config.yaml
n_experts: 16
experts_per_token: 2
d_shared_expert: 0
activation: "clamped_swiglu"
router_score: "softmax"
normalize_top_k: false
balance_bias: false
norm: "rmsnorm"
lr: 0.0071
beta1: 0.95
batch_tokens: [32768, 65536, 131072, 262144]
steps: 9742
dataset: "wikipedia_en"
Below are experts of layer 2 (counted from 0) of a mixture-of-experts language model. Rows are named router (the router's row for the expert), down (a neuron's output weights, with its number) and show model dimensions 288-335. Each number is 128 + 32 x the weight over its row's rms, rounded and kept within 0 to 255.
Before each expert's rows: "raises" lists some tokens whose logits its average output raises strongly, later layers aside. This comes from a sample of Wikipedia text that the model never trained on.

# expert 8
raises: "ass", "ist", "ir", "ry"
router [ 26  91 186  42 153 127 110 106 160 163 155 129 146 102  84 108 113 140 147  96  80 134  77  90 135 131  73 149  82 114 165 133  79 142 133 128 172 153 143 175 134 180 129 144 128 104 114 155]
down0 [ 99 126  85  99  99 108 164  45 145 169 116 195 159  28 123 175  57 120 140  86 186 116  58  78  82 131 125 171 148 108 109 118 123  93 116 135 152 147  79 152 145 124 105 151 120 124 121 133]
down1 [124 123 192  97 155 141 145 137 153 110 146 126 116 169 154 105 182  86 145 149 140 128 135 145 129 130  76  85  81 125 114 218 110  82 164 101 117 126  45 168 145 171 152 141  76 124 124 142]
down2 [132  77 102 129 184 154 126 148 202 116  57 162 181 113  96 130 135 158 148 117 149 128 104 103 151 111 120 128 173 128  75 145  92 148 119 140 146 159 141 123  93 137  96  86 124 169 145 114]
down3 [ 76 166 126 124  92 156 195  84 185 132 118  36 129 119 135  41 110 189 105 105  93 111 118 160  60 119  98 127  79 132 149 163 101  96 155 124 150 102 144 134 122 142 131 163 141 119 121 164]
down4 [129 119  80 158 128 116 143 100 136 147 138  88 163 198 110 109 144 157 126 144 145 146 142 160 132  83  99 159 153 163 159 109 137 194 147  87 148 178  91  99 119 132 107 123 123 126 121 120]
down5 [122 174 101 135 135 119 105  88 129 101 100 104 134 176 117 168 106 138 145 114 171 191 136 130  85 126  95  74 125 121 132 170  71 168  67  43 177 111 139 131 128 199 173 135 143 113 106 120]
down6 [122  88  81 123 123 134 131  88  87 139  57  81 106 135 114 126 160 104 173  93  62 129 123 136  75 135 118  85 125 227  81 176 153  74 127 118 125 140 120 165 176 168 155 111 109 161 108  70]
down7 [153 146 151 130 110 149  76 150 201 164 167 112  95  82 155  91 162  50 115 102  87 103 117 200  85 119  99 103 121 112 118 141 105  86 153 110 134 101 110 188  69  54 127 137 152 138 177  85]
down8 [139 131 169 140  87 136 131 110 106  81  82 139 131 131 107 132 138 115 150 133 154 107  95 132 104 104 151 120 116 119 145 160 155 142 139  90 125 148 109 159 150  91  90 127 152 106 103 123]
down9 [115 143  75 120 126 147 168 138 169 176 162 134 144 126 157 111 150 152 156 109 123 144 154 136 120  97  84  76 180 177 112 149 135 160 143 137 172  70 145 112 197 113  67 100 120 142 144  89]
down10 [164 136 111 149 164 175 120 168 135 161 150 113 145 102 129 133 133 108 139  88  68  90 129  65 160 131 152 180 168 139  98 192 174 201  98 133 180 132 107 106 117  56 151 134 164 137 136 146]
down11 [148 176 142 173 136 185 124  91 126 134 100 140 163 121 155 125  91 129 127 140 102  86 149 124 147 175 124 132 168 145 118 164 119  98 100  96 115 152 159 143 121 113 146  92 123 123 143 124]
down12 [ 85 107 154 122 106 103  58 100 158  93  61 166 164 172 114 101 158 147 110 148 138  92 138 103  93 145 136 123 161 168 141 154  52 105  57 187 170  91  90 113 109 117 156 104 155 166 166 144]
down13 [162 115 141  95  90  90 115 109 122 150  73 115 107 178 123 129 167 101 133 159 125 117 119 123 136 125  84 147  65 119 151 125 120 104  97 119  75 144 113 121  74 239  94 129 155 155  88  97]
down14 [168 128  95 189 139 112 211 146 163 104 167 175 144 154 147 128 140 188 138 128 159  89 100 108  93  76 121 128 149 142 174 155 124 119 184 154 183 210 154 154 109  99 123  53 111  65 111  95]
down15 [123 163 135 165  54 141 149 149 107  98 101 144 153 158 127 110 111  97 157 199 138 166  57 106 131 140  90 130 123  73  84 185  39 157 125 174 107 124 132  64 142 142  85  89  86 142 133 125]
down16 [195 100 156 153 193 164 173 154 155  87 190  95 112 126 143 134  93 110 109  91 173 147 114 144 146  80 119 176  98 105 181 134 159 129 143 116 112  69 152 105 236 120 144 110 132 180  59 140]
down17 [158  85 149  99 124 166 113  83 135 149 118 160 151 117 114 139 161 138 102 133 123 116 111 172 145  93 163 145 129 131 166 141 197 136 178  99 116 112 133 120 134 172 123 107 129  78 125  89]
down18 [ 90 122 109 103 141 146 121 139 107  70 122  92 102 138 117 129 120 110 225 111 123 124 149 124 134 124 120 123  69  95 139 145 106 156 117  79 138 150 112 182 172 137 194 167 146 115 153 103]
down19 [152 106 132 144  85 119 157 155 188 128  50 179 119 151 134 125 132  88 162 115 168 204  89 153 108 181  84  62  85  75 150  85 126  93 138  91 149 224 103 141 172  98 104 154 126  95 143 117]
down20 [128 125 116 136 101  43 117 101 148 130 108  89 105 153 136  64 176 115 132  90 128 157 160 138  88 111 120 115 106 143 137 137 141 127 114 104 163 139 168  45 114 140 103 148 124 107 112  98]

# expert 9
raises: " Corporation", "ander", "ys"
router [120 111 186  39 172 120 124 168 183 154 132 115 164 108  96 169 139 137 171 113  85 163  72 111 129 163  93 161 128 167  98  99  94 133  85 120 145 179 131 152 130 178 144  76 144 104 122 142]
down0 [115 159 132 110  89 130 102  80 151 166 133 125 101 138 240 189 121  97 118 116 135  88 113 182 148 177 182 118 113 149 139 156 149 121 140  67 112 167 147 133 110 130 121 144 143 118 147  71]
down1 [130 123 173  84 166  83 173 160 142 158 154  14 173  73 161 110  88 106 120 151 121 145  88 107 131 155 123 125 129 100  89 149 104 134 132  72  97 110 107 126 190 157 128 153 117 139 122  70]
down2 [ 85  99 128 170 164 127 169 104 105 108 148  77 111 149 184 176 139 183  75 136 154  97  72 136 170 148 149 119  91 154  99 100 159 171 106 113 125 135  93 117 144 120 158  83 129 120 116 133]
down3 [133  93 153 182 131 129 108  87  79 165  83 161 151 110 133 140  72 162 111 139 135  87 132 104  85 164 108 152 119 130 122 117 146  84 111 142 160 153 148 171 112  95 108 108 115  68 160 171]
down4 [115 180  86  84 130 111 125 120 122 187 154 119 125 126 105 121  86 199 126 132 160 131 140 110  89  90 177 197 114  80 117 161 121  93 173 160 135 130 125 126 108 135 108 184  81 142 158  40]
down5 [120 129 135 136 128 149  99 143 121  84  92 134  91 165 140 163 112  76 136 116 106  92 103  96 147  94 140 133 121 183  77 191  98 175 105 192 106 152 112 145 109 154  81 120 128 151  65 120]
down6 [ 97  95 119  84 108 105 139 108  83 110 177 143 134 147  65 118  97  82 147 136 126 104 125  90 154 147 126 127 135 125 136 117 100 118 120 145 133 191 110  65 150 213  63 161 115 113 108 152]
down7 [155 102 141  75 123 134 123 176 127 129 122 168 102 128 164 163 176 133 139 171 116 101  97 149  82 139 142  91 139 131  52  84 136 133 116  85 105 183  71 127 149  97 142 164 112 137 162 123]
down8 [152 156 107 119  98 200 130 136 121  93 158  91 117  93  47 112 160 108 189 103 135 156  97 152  94  81 132 116 139 120 172  36 171 103 139 170 149 167 115 149  64 185 170 113  96 157  65 189]
down9 [164 132  88 136 175 127 111 173 110 122 129 158 130 137 172  53 119 157 144 106  97 141 144 141  74 153  76 130 192 133 172  80 176 140 130 147 120 150 157 160  98  82  85 150 146 170  59  82]
down10 [106  86 132 133  89 127 163 127 102 147  96 110 108 138 166 132 199 182 171 100 166 144 123 129 119 127  89 147 153  87 166 126 159 134 122 162 132 132 151 157 120  77 140 101 150  64 132  87]
down11 [115 115 115 100 134  81 168  93 185 193 196 105 165  93 188  91 105  90 128 114 131  94 106 153 113 116 115  79 153 118 146 166  76  97  73 111 138 154 100 156 144  87 127 149 130  92 148 135]
down12 [120 172 114 138 196 124  98 143 168 100 145 151 116 130  79 131 139  86 118 124 116 124 109 153 136 190 141 124 153 204 139 135 154 122 134 168 113 120 125 117 131 115 130  94 115 125 140 165]
down13 [126 102 129 139 111 127 117 131 117  94  81 104  89  99 115 106 133 108  95 136 183  96 111 102 161 156 159  95 209 168 103 110 139 102 100 123  83  31 168 104  75 152  72 169 118 101 191 141]
down14 [ 84 124 127  93 114 155  59 106 165  94 141 174 126 139  91 109 143 193 119 119 132 163 186 153 100 161 110 134 113 117 119 133 140 177 124 105 111 127 166 200 187 157 145 125 168 178 143 180]
down15 [148 193 112 116 103 143 157 187 104 184  89 165  88 131 174 105  89  92 151 123  99 182 146  86 178 196 118 122 147  74 152 149 120 196 143  87 132  75 149 147  90 166 123 166  96 182 193  97]
down16 [125 197 159 183 133  90 139 184 119  88  92 135 131 150 105  93 168 115  98  92 156 104 102 118 142 113  74 128 132 139 105 110 146 108 125 159 128 132 114 164 141 137 104 162 132 132 103 122]
down17 [144 157  85 154 109 145 149 157 143 140 107 107 182 115 103 139 155  93  61 109 126 136 119  91 167  95 166 151 135 134 136 157  74  58 117 191 116 146 137 124 114 173 166 152 137 149 137 161]
down18 [125 144 132 174 201 141 197 136 114 127 140 126 116 125 113  84 150 165  97 172 171  91 103 167 100 154 135 125 103  71 125  68 133 117 102 109 134 168  98 104  92 136 111 102 152  98  69 147]
down19 [130 110 162 140 158  93 105 102 106 160 148 143 112 115 142 222 170 104 156 158 150 111  89 104 188  92 143 156 106 101 127  98 145 135 133 129 132  82  86 182 171 178 118 172 145  94 110 112]
down20 [119 156 180 111 113 144  91 111 131 131 192  82 193 108 193 119  92 108  74 126 153 123 129  95  62  60 154 149 132 144 160 110 152 143 139 156  96 167 128 113 136 138 151  84 129 115 108 189]

# expert 14
raises: "ad", "ours", "gen"
router [ 61  87 137  75 146 165 139 105 169 161 175 132 148 107 108 133 115 151 195 141  74 126  89  84 136 179  86 149  87 106  99 111  79 172  97 115 154 173 129 167 142 190 126 117 141 107 106 178]
down0 [144 108 168 142  70 107 132 191 107 131 134 111 138 132 112  67 125 133 124 140  97 118 177 110 149 169 175 100 166 144 150 179 124 161 105 181 105  86 108 107 137 127 101 132 157 106 131 127]
down1 [130 129 121 101 118 104 135  67 110 115  69 146  91 152  82 120 133 117 136 107 166 154 127 151 125 109 122  85 137 135 107 143 133 148 197 165 133 112 104  13 120 137  96 114 174  85 142 134]
down2 [122 166 128 128 147 133 179 116 134 141 140 156 165 178 122  89 102 143 128 167  53  98 160 122 171  90 143 160 145 161 131 160 115 115 142 139 126  84 148 156  61  84 160  78 201 146 147 113]
down3 [109 148  90 142 183 121  99 147  94  97 105 140 115 128 142 126  67  78 136 118 125 165 160 177  98 143 140  73 117  96  68 154 157 149 219 144 139 122  96 152  41 113 106  99 110 116  89 116]
down4 [104 162  98 172 208 146 115 154 115 131  87  86 104 102 165 107  73 104 115 191  93 103 140  93  80 130 167 103 156  71 109 114 137 114 140 122 120 124  77 136 124 158 114 146  79 159 103 129]
down5 [114 168 114 132 112 151 129 133  84 157 106 152 145  72 127 127  86 126 113 178 189 187  80 138 137 145  33 144 115 137 153 105 133 121  92 152  89 182  91 160 156 105 126 173 178 213 104 173]
down6 [111 149 148 103 103  77 150  73 118 122 152  71 132  78 100 165 163 138 129  70 165 151 144  92 120 135 116  53 168 154  59 115 145 115 180  84 141 178 141 140 138 123 154  82 149 139 110 134]
down7 [ 72 123 145 208 148 127 157  82 117  89 152  91 144 100 172 170 124 107 106 143 169 117 140 134 131  93 132 174 124  84 146 112 147 102  87 106 183 120 152 170 159 122  86 152  90 139 118 137]
down8 [ 85 106 171 186  92  77 185  91 144 124 114 129 160 118 114 187 117 140 152  95 125 187 142 147  78 136 169 121  91 158 138 165 119 131  81 107 211 122  94 144 137 128 163 135 102 162 137 158]
down9 [ 85 142 130 157 195  81  99 158 165 137 170 102 114 171 129 167 150 148 160  67 149 158  73 160  34  99 193  95 119 116 138 132 109  53 136 166 144 137 108 153 178 153 143 100 104 152  63 123]
down10 [ 99 137 110  68 153 101 134 182 150 115 167 120 105  46 118 144 122 135 140 161  57 136  81 169 152 108 193 119 131 125 101 108 146 154 130 117 204 147 166 162 142  78 105 137  94 106 102 124]
down11 [107 132 114  81 101 157 145  73 157 126  84 123 143 130 127 168 114  42 125 151 107 171  46 137 101 144 143 102 165 114 131 115 111 182  96 124 102 142 135 104  87 102 122 113  77 121 119 100]
down12 [107 124 169 162  78 135  90 148  44 153 100  72  93 139 147  93  73 116 125 128 138  79 137 153 168 192 132 156 152 119  90 119 101 109 101  77 112 112 179 153 134 114  51 180 145  64 167  75]
down13 [ 81  64 131 136 105 177 120 101  71 106 140  96 156 110 143 162 106 147  90 102 100 164 129 163 163 169 139 108 120 155 159 144 122 174 159 127 111  96 122 113 161 122 143 143 174 158  69 143]
down14 [148 157 150 157 133  85  88 196 158 116 137  83  53 144 151 139  78 147 104 104  88 168 115 163  92 172 140  98 176  70 125 131 121 132 149 114 110 124 145 140 134 142 138 143 122 112 115 128]
down15 [106 129 143 110  81 118  78 112 140 131 149 121  81 115  80  85 136 102 154 132 186 121 148 183  92  98 161 153  71  54 122 114 146  99 159 158  62  89 128 109 137 227  73 160  97 161 116 132]
down16 [113  59 143 116 169 150 101 121 195 118  91 110 109 145 146 123  73 108 174  44 176 107 148  58  71 149 143 129  84 132 158 134 110 164 150 135 146 125  95 151 141  73 142 111  84  93 131  88]
down17 [ 75  77 150 139 107 130 119 129  83 134 178 136  82 142 152 146 174 110 135 151 151 128 148 142 137 134  70 123  84 120 168 128  74 107 135  70 120 176 122 157 144 148 146  94 113  77  61  70]
down18 [ 89  93  83 105 132 144  87 126 102 155 169 154 127 153 153 135  31 145 124 115 113  48 157  65 138 134  82 132 108 171 142 101 141 144 132 151 123  97 106 121  86 126 109 128  77  74 138 158]
down19 [ 76 116 125 158 142 141 109  97 202 130 155 143 101 166 122 166 100 164 129 165 132 100 180  85 141 127 101 124  79 120 132  78 174 113 170 116 105 115 150  97 145 169 142 155 141 138 175 138]
down20 [126  98  88  74 136  89  75 115 181 128 136 127 116 110 142 156 140 119  98 135 124 127 152 149 116 133 142  59  99 154 123 156 136 143 153 115 128 161 127 140 171  98 173 108 149 218 111 141]